Experts of a small language model.
Size: 12 layers, width 192, 47.3M parameters.
Below are experts of layer 3 (counted from 0) of a mixture-of-experts language model. Rows are named up (a neuron's input weights, with its number) and show model dimensions 0-191. Each number is 500 + 25 x the weight over its row's rms, rounded and kept within 0 to 999. Numbers have three digits each.
Before each expert's rows: "comes after" lists some tokens at least twice as common just before its tokens as in all text. This comes from a sample of Wikipedia text that the model never trained on. Tokens count by the router's weight.

# expert 6
comes after: "\n", " ", "0", " also", "3", "History"
up5:479507509532500539525518485477527516496534496478506496499541514469488498465552452503491477549470505477527487480519513500478514511482511431502474481465518464495532528485516476527472493502472549499501543471491503470523479460500478508515513534483486512493519451517474560483523502495531537526534494488504528513524510500475525493504468465504497495504475517525536506492491499497457505503458508455494512545461519526512470487533447501473478524522501496474476497527489496508552516510553531499494509530459465492507492539500476540476521514510550486467487466521509453511469526477468483458
up6:519459487458512470493487521494507551511497488538491512528548503513519486479556470498543497522457493483487500461525508457502517516472479496463540460462497524497527519472494508497511487506534512493468535493519453518532477491496538482520483499490469516506526465474492511524489549527489507551507521558520536507461509551537480490494483502491486512526495537497545541514495455539490495512501519519485505525536453460501477489482491548483483533470503539481533489488507485513475509456466504486487521497513461453515512529492489525500487419467516514500505475519509509474498470497511489495
up7:496466512563519492460498487536502528497502482476488524516492503476477539438470509500474491467497498545506496486480452509531489492527513514487518503506523444493468476523490496496542574510459447515520489508487505517491489517520467503509491510481550489462495496518534451512528498477515485557499514464497435543502488487500510491508478479530540546527516484537497497501458466502507493513455507529533502515498502465505513489511476502518513489462513505504479517514469536498560550467499469441504502517494500504499497493497502518512531506497509467520465521471530490499509434479500495534
up8:505502557489525539503474491465543496511446479443468499515452513446550504474529503489499477484535474476475505503517528517540513511477492552490509473477514525507455529503504498498498536502479477536485510537497494454490541506518452497501469523532541485518527536490508510512495511510486490548533501460480477544511471475500504497539517481480488499471513497523491485502479448535505509519488502550569483489521461515495546502510510490495519469486457529485437485510524512482472525512529490482520498519492506506512508485542500484522515509499475510485494487510477489443488455464477484490
up9:537480528483487514493516466475483533471459517486495468483504525530479513455495442495532545503511509477471493495486472468495494468545488465489470500502518444483498485477504512514506509522526497502479466510498488462490496520488527500521500526554447514464533487484499480567480488487478539539515492454518539471507476487518497497532553512454494510486515495465535502496509496482501494449491507515476496515485523464522521538510508487504485494543527516477474497538519498540493494519512472510501549542522521494509519539502459545575491470546484510517509487522502520533491538509494482460
up10:539505493500530506499499430532539527492522499475488560502558540494480501491519502502476499489458465474470479481494519519494516504490577489507502479492476486515516488535517478516545534491557441526492475474498491489504508518540519497505503498502511519504499505488504503518506516556527470502542494493528497493504476466534512489502506501517533496473475537504487487503478491463502522491496487511500480473511499501497512515545435491508495492490538486459518516509494478498523531512516509512465562486486460509494425498472460492536448451571508499504465507496519522539479475514505479494
up11:493527514518509505471533484495472494487504511497524499498484524502494466503497509528496504442514520544504489521465411444534506521525485474493510560489521490490473468511479463488500501521540463528479514529471501517502517491461488515493491479505520498534501525514504482501507460489475533496471506522544496549520517541466483479465549463489543518489493476524501492517513524485490455507547468476482519504511514495489539493488534448463431536529493491494525515486493532488478509447522499499516503513510475495508552511495483499511500476494489525450495541515466429476499509512520502525
up12:521465489518520445484474481486505502506521461523482482550510516498489503512530546477532475516520468517456459499513511470502507517490514498500577471513476526508529500503467455520449487563498455501482480489502461499511462503517519506491519469533461496517506528515488522539512486485516526510507516535565505538436502507517538500507504496469452570512491532493496500502499453474488487485514464528494532486538482480541517483490496520508476516473504491501492494487505481502467537471499450515531489519508552476503517498482496473521509462486524489520449493502521530517503492495501459479
up13:497485523490513505535495487495510457556485524458439513495515503544504506528535470507486497513483491525537489481522498526503503530473499509413471482514550516501502501443464525498546477472496546499435520505518468509462461466480523480476511504515491546527484494484510482503509532498507514481483484488493500562476456509491509523497491494500541445517499475518496499507494511512518499505478517518500508531484503492469464490491499534512521499528506541544491497486480489505496524495539482486476483478444427550487546508508498494515514485520486512498485462466450489508451511502491488479
up14:533448480501479513451483513520486497510517508510494455510493505498515524503478568501533486506499457523519506492492481491536508496477492522535457544591503500516460497511493470486511466445529505434510491491466473545492463513506575451502497450493526499490482464482522481492525504469473460529472542486510490500507507476470507504520469516498506458506522565474510474488492501476497521501535487526515486533500520506478506494502486501519498471490519474503488495511554536493494492533502511502506494511527527559514501494487500490509471533517482531488535497498498507476467495532523538531
up15:503480477481547542523464484488511548483493432481497501541524525475478512469498511515488528476478487517524493502537540509487517494459515548493530517548434512512515489533487526495473497500475523465500518472531488537488518480468547490519494503462478477540493485543495506469513521503522483504497496517465508481477512518487530522530495500493490538513496489481467510473520485525546551507492500476515464482541514488522491469490469534499521464531470505521501499532580463487461525496528515491490475526466454510522511492514445483526526518472502463498454494509482507510508483470482491484
up16:483497487531454495504532476475486526493481512447484514494504472485486534475496478512482498503440521500517523480498484494553509522499530441501467570500533494516483503494484508457519533505484548511463513504537483509488491474501476464519532494468510465490505459505503513509528539504523514470538455479496504456496506491505503492514487505455478510532504465505491569472527520514512495501489546470483492528550553487454550519494453495487526511481475536538486508500486524511533491530503454491479509526489523507501479476542522522483506539531476486526478475462515527473515468517498498470
up17:498477492481502443509511555485467523450488505486520507494513546474526530489506468531526511509448493507483491494550497465491499471501521435452485516459492530517513489462499505498487530559476499508501512478523504507509486483512549523498512455495512461507504504488517495545502490504493484440465505490511498495510451513464494481563483520500512522577506517526519532515509523544516480480542548503533541510530504515463488487516452510499503501486466501469516494510478494552508515476506486500494476496479511526503498510496513496480501520451444528470492479510478534531533496499483467480
up18:516442539522484475474520476539483525477457513445469513495516498492509540455493503508502530470459513559476512459520490481529481459513561495488512483486493475462461487495511495544534530494500498527481485512494511531495509497514511515485470516471533505493507453491506497523525538530538494509493502536509461532516461468499490550497534522470524460501522506493529520460491501549512511532484494500505502513507496520488524473526507539466500555504502544521521501504517521483514518482490472501487523495562557490486466488503520468521507473504465525515495506534456486458490500504493449528
up19:475466527529502467515532506498526467515563522490464456475521497519464517534507491483477534469514484546500474476472455498509512503495503500500501506506478510524483546496508475500543510503480506483487485489476529433526511476532466505488495516484516562474491513542534510511507502520499513517492504492533478474477432494475473540463530519475467478490480489515493519505457512537499564474484565515519481493526511500442530500497485513490498513450483486523495486537525485478478495495528514489506490525488531502528483509517522454536537441528502497479499453516488491512526494516457477496
up20:513519500492497521481488479514504477513539532491443458515523563490492492508505497481512501463481463539500450498492486454519484507499529500525482487455532507479486507522482479502498482494505502464479483482511440528473504564477501518520514521514442492553503470471484545474498532504510509557481456551510485523438520478531496546524507523532503489521476503525495508478486501526524491483502526532501500527485486512473501472515527545502509540510496494465501494496502553524499523491471480504500468469523458469509449467489470493529464478496488456474485460507499510502465529484493484463
up21:457454479470515505513525483489508547506513521474508506501502480499489518515507507526529511469520500474545477502488501482519507491467469468551517516530517494497503498521482473519462498476469503467513539541527487465485513514480514467578486507479554520511454461492496467469512515494478503552484510496453482519512472483515500489494529468472472512509485497500487476491485500468479527526510506466521486513508506485540557484501476482505534512519473467486467518502528484524478482513520506552514480556529577486532497488491483462484493510511524580527502478473511527497515537468497545492
up22:520509485474491520514458487471540528485485484518517497511455540468490474537525470497526511515508556499545533545504482503548522502538458497510507475495458498501528531537518539467515431504494505490461474516493490534475489531473507487534507500505499512428510489473509507480489509480481493532455532513479501491511503512451484494477485414466501499518477539471509493516491522510514472511484516485491519490462475467496487503488510520520493479510477491499455495490456573493511499490506534521531516521535522501506481473512496508468492478472462490464497489475552467456507526512518495510
up23:494487517504499497556473502502507474491549510486511517520526553553482501491481458519482511495493459471490489429523490473532527504507528497444474500469506460514473482540528530495528558508547479495490472472461461504446483511514555516499527527482447505487505479504489469477502515523525509506526471507513501459502515465516538492518506521527495495546451538472495508501495522499549534494535492478499507508491492487458494481499461506494525481479528523472524512511502490494546513483501519485520543471530462516514456506504487460535488460541518494494469514505489526542487490511515495518
up24:549469554547520513490510496490518514522518483491505512526528554480512525464527483508468449496449533512484519486534439505496518478505501518509508502459476488528485522484496501468477546488462461457510516482484493473532488493519486487489517495470521521466528551530488528504483501497520517502517539502457431546468491540503539498530532473482449519505536491460550506483494511479506562480471488491512509490481493494548484452477491502508517495530483507488499484546554500474484496477526526503480464515522485476454515522485517486505499512487492468483471520494499482490476488485491480510
up25:528494546504487502461497486516534458485471491523492467514475472490535486523526472504486511498487536490483504487517524469532522549467468515446489510491509515504465557491502524491482467499483501463485521516496491497534506499505499489477460504508481542516444529524502541487530510513461523420492493501530560529496476553452512500491480500523512508498448491523513500534481509509507509509496517523532540532478496530514472512471505504449486531526464508491513477509475514506511497481511502537503471472491495466501527533474511534495510463537473461507549498478508477490511523455502531435
up26:525500523544519499491518455510495518480488476544456490529477517519521520518493492465505535530478459516521519485524459555473547520531486492508519506454503496474502489474486468490482450490473519455489501514473517456461495484476484479511508495476550474520485532462547471477557509452551500502475550526480482512484508498466486511550486478518482492537505511514516505495481476500477495486480515474516502491509474547494461485517516487467469452544541479483489442502498491517499533489505525515484520513539510523481483536476516483489508463511494472512493506538528510462507490516466548512
up27:450496541483517515484528505461474526503494437471488506529506491468493475473524485514503525533470476469473507481492505476518498447491548500481518502499515481492432481543496517506488487492479494518466478497478485469534527520473461514505531475570501506463515490513460453516495472521580525515497496502515475470500520507509527473474536524464470500510502492482544490505479523507511492503485532512510509483529457518493508474507510484488502518511509507497494522504489489528530519488505511506480484479512502466528568477510531468493416501502500500553533494525504533498533542498510486449

# expert 11
comes after: " |", "|", " in", " January", " April", " August"
up0:511499478514523517504455496531525520522514510502521490496546510489448525510509475504489489502445485505484503492470510500519498519513520440500460505446510483501502522518485526515508536530444493473474527477490510564461575512481481501535499524496506531503515429496482499502541516508533437506502498511511524494476513473482509520506494544494506473505473513501496502523497512463492468564521492513503493507501460460485503511517488509499541485496497453490507465489523461521508446485440514443498494471511522509504508511540572523517496480476506489503479497504517497514474524503507439485
up1:559485516512490513477503488495528507479497462469487507525501528458542516491490502542507521494439511549499479505506528483498504491517477498539545466504510468516457486461515506544488481450491512512476528498537521545558508497531482536519463506537499453518502500534497493527491523516466517470507458532499488502550499504482506515476451467529520505462449507547474500478509505511479496547519473460526472504530470448518483484550494520473515531461489525487515495506513477464508521489465503515498499495496534466535489540536488535470518478468531492509489501502483508470484489481495514500
up2:460475451477502452540472495519506497511493503512487537526475481507535524504481484530514469527471464480547426490514574464507481484465482434484526475490517550514528480496470505508517509512482511480470534503488474499467498472515525480533540523452468468479509511492490494489479556529509507540502490494470538519521545482522513481508520517554508511501477519480498486516480500491479552473491487555496505518494479497501516506533538505486497480531482518481524492543488484468497524495482496484469457511500502502493511464486544489533502481517536469469557491505504496480496495523517482491
up3:517458520522511506453555485489502456497504525458516475491509509497533474454538511461510453531488458491541452479473447531513523533504521491516488557526515524493480455523504480499524513465520530512453469551515540462465510477528507494483509496507491533512491535471497545500501524526526488491475526460498480516518487496488453521535545498518516499477491514490530497476499495500521481507548503516487547495460518522480513478534507489480489529529469482493480500494507453505486529531486486498510453491511509542499505525511524459486501504553516518472542501490520522472476467492470506488
up4:509517526486500548507490508513466477546497484497480483495464514508504513480483505525489533490462531514475527471514425520494479472476523547518527498478507481519500553482509497531455504501491507455495500464459507489477494520478473457499454483516492473486493495506518514518516480482521443510513510528517552531484472490472523463489534531503520512527561522498517538492493519527514553476510532468526529456517473469506497513510479484471514486492512468539501485522547489491525447493546516484472494541484507518505496553496500506468489534511504464480458503518499514450512470506490459532
up5:494506523519526565490509521532501482520507505518506467546489466461516531482445480464481506522449492534491478474509486500505539506483467500491553469510465448519496525494514530514504472481481537481528479446515487520522494533516512498511506525519515503504493523527485542494519502462469465484475470473522509560514473489509498475495466519502518525483506509498474516523462495509515528492532537473574469441530515520535503507495507486513483524519498483514479514508513509471531499486521500482485467477445488524485507511553467543498472513513496463457479481557500516466509512502477503466
up6:494472540488464541526519495557511495475492479487539500497532503475560525481524473475513513504464494534481530510497514535521503499506540500546470497477503542535553514456516543510504477517446510504485478491513496493519497529498450520473478496472547501463507500481506542521497486489510493505523501534510476485440448500490554500484477470463487516533485503507498493539461463510493484491510521460498480494498491453467455477505519553478471474517477508527512482499482521517476490492480525476536490463508540504465539479527484524477489550515514502486483493487462504468531534490477497482
up7:514510532481515513470526499526525483482467475544466460511509569474533518541494500496519526457487494508496467486518491493454505531505502517483510469505518510511497474466486445488506516491459490505503440511497531557489556486480509485470530533517496504474494442535496480513484500502522498506448496524489523501452492526465504493506543484562545477480482505457467519499494527486491540514483483474488468491489522490514523513461498532491523500496535511479487505493526517492493537533470518546496480518529491520504512484509471486493525450448520478523476506505463487478536481494487450459
up8:468492477496481497521495543472481505486461513528526508518501517492512519491521490508502440529518468497509460496519487502500480466482470455551529483456477530466492448488495504488502490532489489508488499490511461468492521493506503496529520478505507476491475509520510468490468574540533487532507470473495519518557535519457529491531520527521509484523480522572535478480483485474506479553501542538497532460442454530491518488532484545509496473521481477456518522524492488509518495486465481506492519490463486459495494489489503471540450483531513509501530476520518484499489512523502528517
up9:510528506487484535491503506545497502503514481548485486499503520433517503484474506502543467560500530473484498501519518494514506500486470477501488489450483482473495497498509483483453475469447515475511541499532497459527523539527462509521525479500524522469512523518494526468504507485517476469499482493487535512484498504539525503503483478515526520482466509517476493512497532545478485553506508511484500453468489522526456501510477423512481502510562469487461486497528535500567511531495560526474545515512515493504481532486503473482505514438500485525526487486484482505501540508485515459
up10:527489425501509485489492465509474529505498524489526516515508505491491436447508471445504498521481516478491539487489487512523521466537486504522552493537501504524501474521494464532507511522523507481508467514509467529509472499472513511497500511497525484493478487542479532548512552495532518468530518498543485500504449484498514485504494516478514528486512495567484518487480503496534489544523489478539519527521505460517501569504497495501505511481443501472432455486496470495486514517502504494467511531495477457490465500487476522532509475474505532521512476517488479493459459478515519552
up11:494523526542510475503538555526465480505505481523466531471497489520499460496482500531518479558511499499534494521465499513500541508479471484502486572453465520510547513492455526491477483534511491508497513506520487463504518518519491518487558489528528549507485497476536502499507499579523470525474479534483516493521539517513493481495514465476477493520491509501508528475488515515488514558561492483502494479454512520474511493470478479475469488485493464477461505500502469520514481499534518523486536503490547469526514511491544474501491524490463541465484478493537499493463461493512502485
up12:477531480531519527508470497500501486451514485488509511521500448514496523522506518542459532489507445529474526487500535510523506519482474523503450475520522511494490502528496507463500539547457531460489455477501475499544496492507480500484470461524501533533535489478535481476514538533491449471500505506511529493488588516511522503483471512475504487490492572533484541521497481469536521523484520465524488489528540503500494499519488528497549486452437532488520495484510479513526464505494480472470503544489487509509494513515489506475517489458495514529492503525486481525517466512498507520
up13:506501479503493527447455530500492525531494487501500456471479504516476491499472457513494478486481478472502486507482454508534476460486540449523517471496527515493495500489482520488475458476539565467468539522524497461515549477538513525528503506499525483518495509503480487466468510506482489531490493470500494496478541512546500520467499518470518472510455525462500490544508535479507486494548515504495499529483465498462479460489519483495504545481509516518478527499504525485491444469469506496498494488472441484491536472574497541505490476524481500455491481530516467508484506495501555498
up14:477506474463537504497515512514505496520462473559460499486513513523493518500487451513544521484522520484487461508471471479494545471475467461482507530527540470513496541492494485447437482491530507500498539489512504516520523528507493521501495487494527537473498504486507472457497456513469518549444466458466515511501525525490512487539518505492505495508506541473507504522488529492516496489511531480516504523494486500529488496512513497444508509481496501530511537485505536466515519518492539546511507517538500470499558505495499518484486484468524496449486479543560433486488525460463502485
up15:480472491503556498480499536503511447508484504562488518520504497497509464493545520475492503551407496509510479452515463476492489501492464534517498525498476529483543506529501493490539542488530480495453506560475510460458482446528476515489507486530507514481498481499473510476546504502514520483518508486491451492465504463504519495498535478518513527530538487584560526508504512527501491515465515524479544507474460553512479528512514508474507503533495506486519495519496503502513509486505488486520482514487486477479526501477480492514487488491511535516535510528497464503503479492481475482
up16:484532457507543528532485478510511560537511468484532481525517569491488457479469462497511523496504507484501542516470461500528549465526483513479484507505517517504494541530438501460468478523507520485508470482510470516520478513453459486493506484478505502474494495509489488501511547510486532506471482501479503488512496466532514513481500519487532500482502523532488458502519515513495512518517504542547493516515448506548484538480488463481537494469493455485474459458554530494531476496498498471454456499546493525515487529506507544537497495483500511492471489520495508488475537477478469497
up17:493527488489505526496509488512470485525495517495517481499495515511521521522484507484508474485524510559512497479468508479526531503503448508497524545484504510513493482539510476497494481495479507471480500510483471522519479485501460530504513505489498554520509509553469525519509517451501545508449531526466526509497527497449476479489490472480497502490520517512451513482460485469511561530519510549550469511515512513511478528487522543468468484553474484499415496499480509516538521501478501471515501520525534507537517496463508508504479507467503485484540474562550456482458498466497482533
up18:496476494505431485483509522505484547485493520510520488468488495521490419486507486484497495496486485553549486464489489453521491505464463489508528501493448525496544522513502515496495496495489476468507524493525504488547469483451534468507498468469491532507514497503528558546513510471526491475484526534502473494472542522476538514499486505522469519505518526500505525507518526493483529522534491484510481516517490444493461474511515505490485526557498511486506529490502474515475478526474502564532474499476465522494458527506516489505525503509486519509515487480517505515519515527479545591
up19:498493524507503528496485495518544470505513476531456475561512519497511487516470474468482478548482504522496534457524497520532550467461516498565527494511524467489461522529508512480523502518516510498510484490466469526485496533507480523495483516487519487516488504525474516521493463512497507517518483439564510504485484495472516505479504507494484515497477501472496549536503490545526465495530476484510498531492522472529499524470502519487487547556483516516528510508487528475484490530528487509458505526511462482512465524508533492477513500467473497488495466536549418465523457465465514492
up20:489515508490472476496476539470480499500511511543464561491512460514510480543560502503535503518465494471544434513490482530511496469504458475488483513491478531497485472504510531525521509540544517515497510505478472415510480485513485505431511505567487485473509489484509493500521514510502480508501456469476525512538509515524490497567485472510503506498509461496518490499510521463468502508504499518506507506490522510432527525510499488503526495531513498500470513507473535510503483556486480467492555500474509515481498467517461487468484548472500465536516510488512540496521483501513499526
up21:478486538458496466524521509458465484508524501488500529558487471501496454506523497462513479538487504503517503511493483460538496468462511498461505532541445530522475492526537508467520519450524500550500517519451494476544485525511495472484512488496485453486493537542518460504482503533505500486484468469494531501487515503501524504519525463462503529509525531486528485527503505544542494480491500497499506540498497451508502459500474475523520541566491510521476488472485506494530467490485489479507448477529504504504482524476494483525505515529485504517521500487573491477548470477481492474
up22:515506509455516527471507508516499514516495506437509517477500533461500497449472457506498501517506493543479501488511487486475529509533542562504481483500526418497492506507517489494503510487551507511523443508536479513509502501475458485507499469523510507505477494548501525540537497475511522542529451473474496497541517501466468485462536453506533539483496502537482504509524510547514525501480482514523496499526501471559499534530485515475487503513477494505512484476475456530470509531523545473496475516487457494508491491524465550539491495511548520483477496503493488507509512456497461490

# expert 10
comes after: ",", ".", " and", " but", " that", " he"
up0:516471483458513477487490513499509447463519558465439481499539499505438507497493499500459516506531562535491477447513495459480495517518475508492487530478488484496490508487474453509529522501494537504504455514501560495510503522487506560533485514477511518505500500518487519526519514507505491497519526470525484520486541500497504515498541462510502492491506513527483482495506503471491501527543509500551539448472473500526492477523528488488527516476491502487541540481478473524521495525439461471491469491516494516474526410485480479498477454514528488504530512505497543500505501485509504514
up1:455525459525478544470512510538488522498518484470519524488515505528481512529486501451528473509479477468518506489506554460501494511484472491491506487465513538490504494505467507471480506552495459503513487453490518514466522520556492490509524466520417510502505481497504497484468510500488489532456459538505517493517510456506514498497482497491504515512495491507480526476488511434492496534467493512521451431497493489519466504463477521505505499494501569518488580510491469502520510510487485511461494511454497472518498518511504507533483465527529493516489478498516477514465483503502569494
up2:470501484516544480505469494461486471450487504532545514480541509521530504446539534523518532522483509456487449530519492485504470525479556511489496487515510461522502515453500483496512445507514526498457480523461502487534476495468498473474470506480496476473497487517512492515509528478522460491483533507527522516456478499456496523521555522519515505535556480504497466467488513565548501522479462535511491487489516503473503489466518500497518510530505521499495508488527525503431516438499536489488509490506494518493515481544477493538478543505524506496486483501521506493491462493493517496
up3:492510532501507499468537484490530504515510495523522504495472513468533492528528483502495528493518529483519526503448464532487531461472491511514525505491494507540483494476476465458531492478449480523500514493492523494533444482521506536510525540490477507525508425516519499474501531497502525530498542538489496444523511511471519493492562490464485527521499481425493448511523484535499529467514509506477516469479493513521516499492509538489535490453516502519449488527530521512466485493478496517533523472482489520482488503483516494475444525529518432510510490511537512522497522528504470528
up4:524491509500499484554540560490487502456501530520540491440503521517507490504526476508498495462549470516494492497455496474547480461491564424468514494505486488516502508450499527526483474486531524497476518478511477544519472540490512489515504487501464445489481481499468495481504513512484516463518454533491528463493494519506520525492470519486511501459519527507471481489487508514522530495470517551507474493538484469507472475474483503478523504491515489499506513508529517511516473495475538510511468518500521519541495489552482502502465501412484504506535466483515518501503514493487462533
up5:469509499502483502506441507473518454501520507458498552487537505540505528472511476487461464461494482494494472491513504527495503487522566506522472497467490481512486503513489525521524516506487491496535482498486481570479532487498532499484499518485497516548488487508505556508514482523532523519529519522515503558490487476488484532486460510559479497472483498509500524496471469495561518479472475478496482490450435497499520476510486499513470542488476517431507499462527497489486489494490497489534475492489525467494475536524534521505556526452511544500530496525473508523501475469499500524
up6:499484497576503563551521502486504508481520505543527501507494481520523496496529508479463484532483522473533503474492523491488486469487525464493491523481517478539503512500546543566516489486502490511492518515461432490485499474483525517471481476500508488511495530463522508462561483470516483518484472511488501437487512492524526512498470479459452539503479512486470458552501495479524481483480524509476522516484454500498486486542453484509490480542515491501475518492510490480466494513490517553518465494514536488527562503525493512474539532495488507541524518515524476494508528494498492499
up7:528490478517511507515494514508478503501508504497485528507490515479519508469474520485480468481486499520506451504537465510481496471476467514476482518521527526479522496463491530501508516507491507503474504538498507521481484498537537512471485466502502497491520538510472487536525525421515534549514511495452481470513494492490549512495521508524556442505520497512523498490528497488539495505503475536540466527494511525533525481488559497494498513481512470468559493478496525478515520513505469554497521470526577468510484488502454517520485490509455436433500487520474544532487488502475492509
up8:500486502468490546490520508501505477498499491508464469536506502507482485529450508492468523491516559529469505504482530507491532507510429545520490521466512483552487456511514481476475533500480458555517487519541495490479522502494505500510498515540517529510497495532482479557484515533510502493497519523496500526486485507527486473513495470522454509463447479492450504459476476465513478498521505470554496472527498498516517534519499500513474498450505498451547491500499456473513518530501511515517477501491538483511438502485466509519543479481517500523548514520442525544493506502478474490
up9:469474476520451518507555521530491545470570537534531488491517518515541529512476502500450505466502464526511462473507504468518496477489526474468503538504514524515492502459501511482488507542506491505478503482495489510492473480530480504518520475513465510477495461517506490491514513521512468464503480523473502465475511490489477553553538471491497476510513514508460518556504482511492483541518545505463487469538536494500483491499485531494510514512512482498464529522473472498550480541476490515502521496467468502528511484501491484570499496512499475525525502420548497476506475494480518505
up10:490451521495531492485464568539455494512503468536503545485525509486485484502535473493498482507509527508472503540515463520493501528474531509500473526491476507452494531502533513488496480509518498458465496480534508496508534507449476486491458496515484474516484498481489503493518479492480505545475478510499505496506535506491555531478515444443498513513506488472500492490493490559548494460524490517496499498487476509536542495493514482533518471479519531446530528472495477506500526458468489465492504533493473466510505497492490475493449532517542527511531508483581520477510522472475514536
up11:518453465472502503526488500495454481490490506523468473501472526528496448535526517526505474492511530520532500510530447511507504497454526523480495548486518466488526473482487487469477505482474489534487491517508500495531464526465513548497517512519519548519505537559482490545530465464485546514525536484508504481495485479482497534500495490483504479518516448524477486482509493529509481497504461511531496487507497507524509510509510463457515481486527508485543523513472500477509503528506493484462572474523473480490457487529476455483502461515511494462464501479473509545517542519445543475
up12:509506548472502465521503540485538526468496524502527549488520500547515534473451491520445521491520485492538502504498537494508502524497464515469518460514523521516546486467532526488502511555505488448510478482472542515543500532499497481514472513456507456497495487477529543486494469509524517474476467507527487509510508445480493486506481531466518467508488467525508503514494512575545532509460514524547500532510500506452488495507509458519533505531491536519513532513496510519486511484526477508480519474487534489497524532538499471487529538469499453503488485504506486518460464495489509503
up13:505467516539532511494499552504491480506502492518527494518497533504520478509509488494460540532479488512476474507516466533516499437501507529476476538521497500496473526476487512510551511493495461476422468486446541545489454481506504508506493508466490479475488525514507483496517511492512486524494507483501489527518473437505572514525536482464522527489527507508514475526470491488534557496485510520547504440480503529542469508485500492471457501474522496521518470524499498509455521492481511509504515485488500506494486494474480475463526510463494521480492480476560473501478524476527556519
up14:521468494475511530477485494462482506477525478482550530466484532487516505494507516486495500540528506470519502533550495488454491504481495488497495515459557516573511564497510481490513493513522506531499461515532480489498457473499447528522513488465534529476518477533461512477516548484475510546465517489480507501496491524460515515481512433488446505482507478490502521509496462492520501501440527482506525521443457481483510537491484515478528533519484482484522496509507510501497475483528460501495494505529484519448513519496506462510481496527550477506518457530521498536488510492477516495
up15:515539467500496490468546483526487465485517526484469520495507504535477535526456453455527520480464507513512492541517533483543519513512504530491515497489513482476496451500468454521459466498471450490501411485516446486462498539499522495521509494507538507502516505530490490532498477465479537476451482491538478522479495513513518497521530465513496504493507481480468564489485463496498482476503504525485494494535497506491477536494522479470485556465492518477539491486496449521475490500473486512521500527500489476466469469517500530514531517492482510543510486464488540539487514482494489485
up16:455465472527494507512544521517501514497523533507503499461501479478498535499521546482493532460496476513489525497500502448522482515482482513468475524489451531535487481514477498465530512511528523500481485502503467482492434467479500504486541516483506519545507520483531523507485504540518491440454522526512511489487530491494503542536493544518500501461512533508509542574499493517482538559525513496488482499554474492467515477493469498435501470516519518516527504487479512508494480533473486557525490491476479530489529530460485504512492504488486517500522507437502505459483471502504519510
up17:473512460490526461519480511471475496492484542481521475484463499470515493541517455510564498475534504506530512497531518492509534493540490463466564536502493492516496508533539487460507479494525563520490480476540522488500507513499502508480508521574450493500508473481469491497503547486494463485505530475485533481561507516474472466479489531530501495516533490523514499498495505505515498513492505496509493548494498510509452535507515496457480521504505482541503499494514490490477492532483505497480486517497464484502470448476527535515478472474545508498511498509498599497518528470512487499
up18:542529508491541465507509507498520503544492507533474485520488544413492502549480501504543530480497544484500515500481487473505509506516488485455529501457494470529514532519516508458471506482470516509496500505507504479547457499451489510502469537548475497510470530474523474477522470499516541495515472473481523493516503492436544499514514503514525474473502505494463450495498474529487555515492480474532473473533505507509507537523479511511444496498478482516503461504499522483500498510471490501503517484456530520513474476505491467480498472477514496520531481532454441503479531549484485496
up19:498498481458484479465511525478487439482498480469514498494524533494470527521542488509520521509526489544511493532525494538485513444473528492544467513505497516514493493493489464482479473512496522492493429512515491508515471500498528555487510544549518490523520504490466490560529536476529490517488496468498489522540459494542495538516526481519480473506500467551517467490509466498485455484515516511485511540490486510518528535528486505446437491469487477555491488468506477516508533542511468508491528502510473513478478483432523508484467504498477519512486483501531529487514497490484494485
up20:471494486451493482495535507476493503471507531535530492488537535518510532535518502484483517456495520469530472515514473509564502491466515500519523513505536466487492515460463528457520469489519508504485445526472519513484523506472442445532496505472497492502503486532481488465525508515468524522538532495478521472516505528479476544522548506513515503498520467463464436501487515437499516514487457499480503468518513511497499520500482504472489517510519549521439489490530498485479489467474543531528539470507487529550461487505504479496494482519498529527476467504475506504508485482479516472
up21:473473491503447505486419475521494507484501487507522495525533479497529493507479497518498501536465530508508460479512507483463513502472529570506515513522542497510501522482482519518518510509507498487494493545504469525472561496515499505504481480472521434474496507489478512491496538484474517549453481511491478527499504481483600499469528482456469557521462505482509488508505464536555511498462486516517501491490522487520498515466494514486513502490472490527513557473491498512488483518516514501494490525515517511505545509466489468537495550499522477530487521483549465507489515479500475482
up22:536533528466516484503521500514500488476482498506503520480501535489514489505529521517518484503527478488512480496517439519522486515524535517468460518512499469511479491500451485437524513507499519508484518492485552521506548484515465505477467518529510494519443462479476483492518544540472546500506508469532508510479489509530511506499508510528537507471457525506504446496504492480506554480527478510502527553447528500509461496494512532472540516509561517484486457507540486462459487517518531506474551473518500518542510495466503528517452458511518453482516497506487494505496525484486468469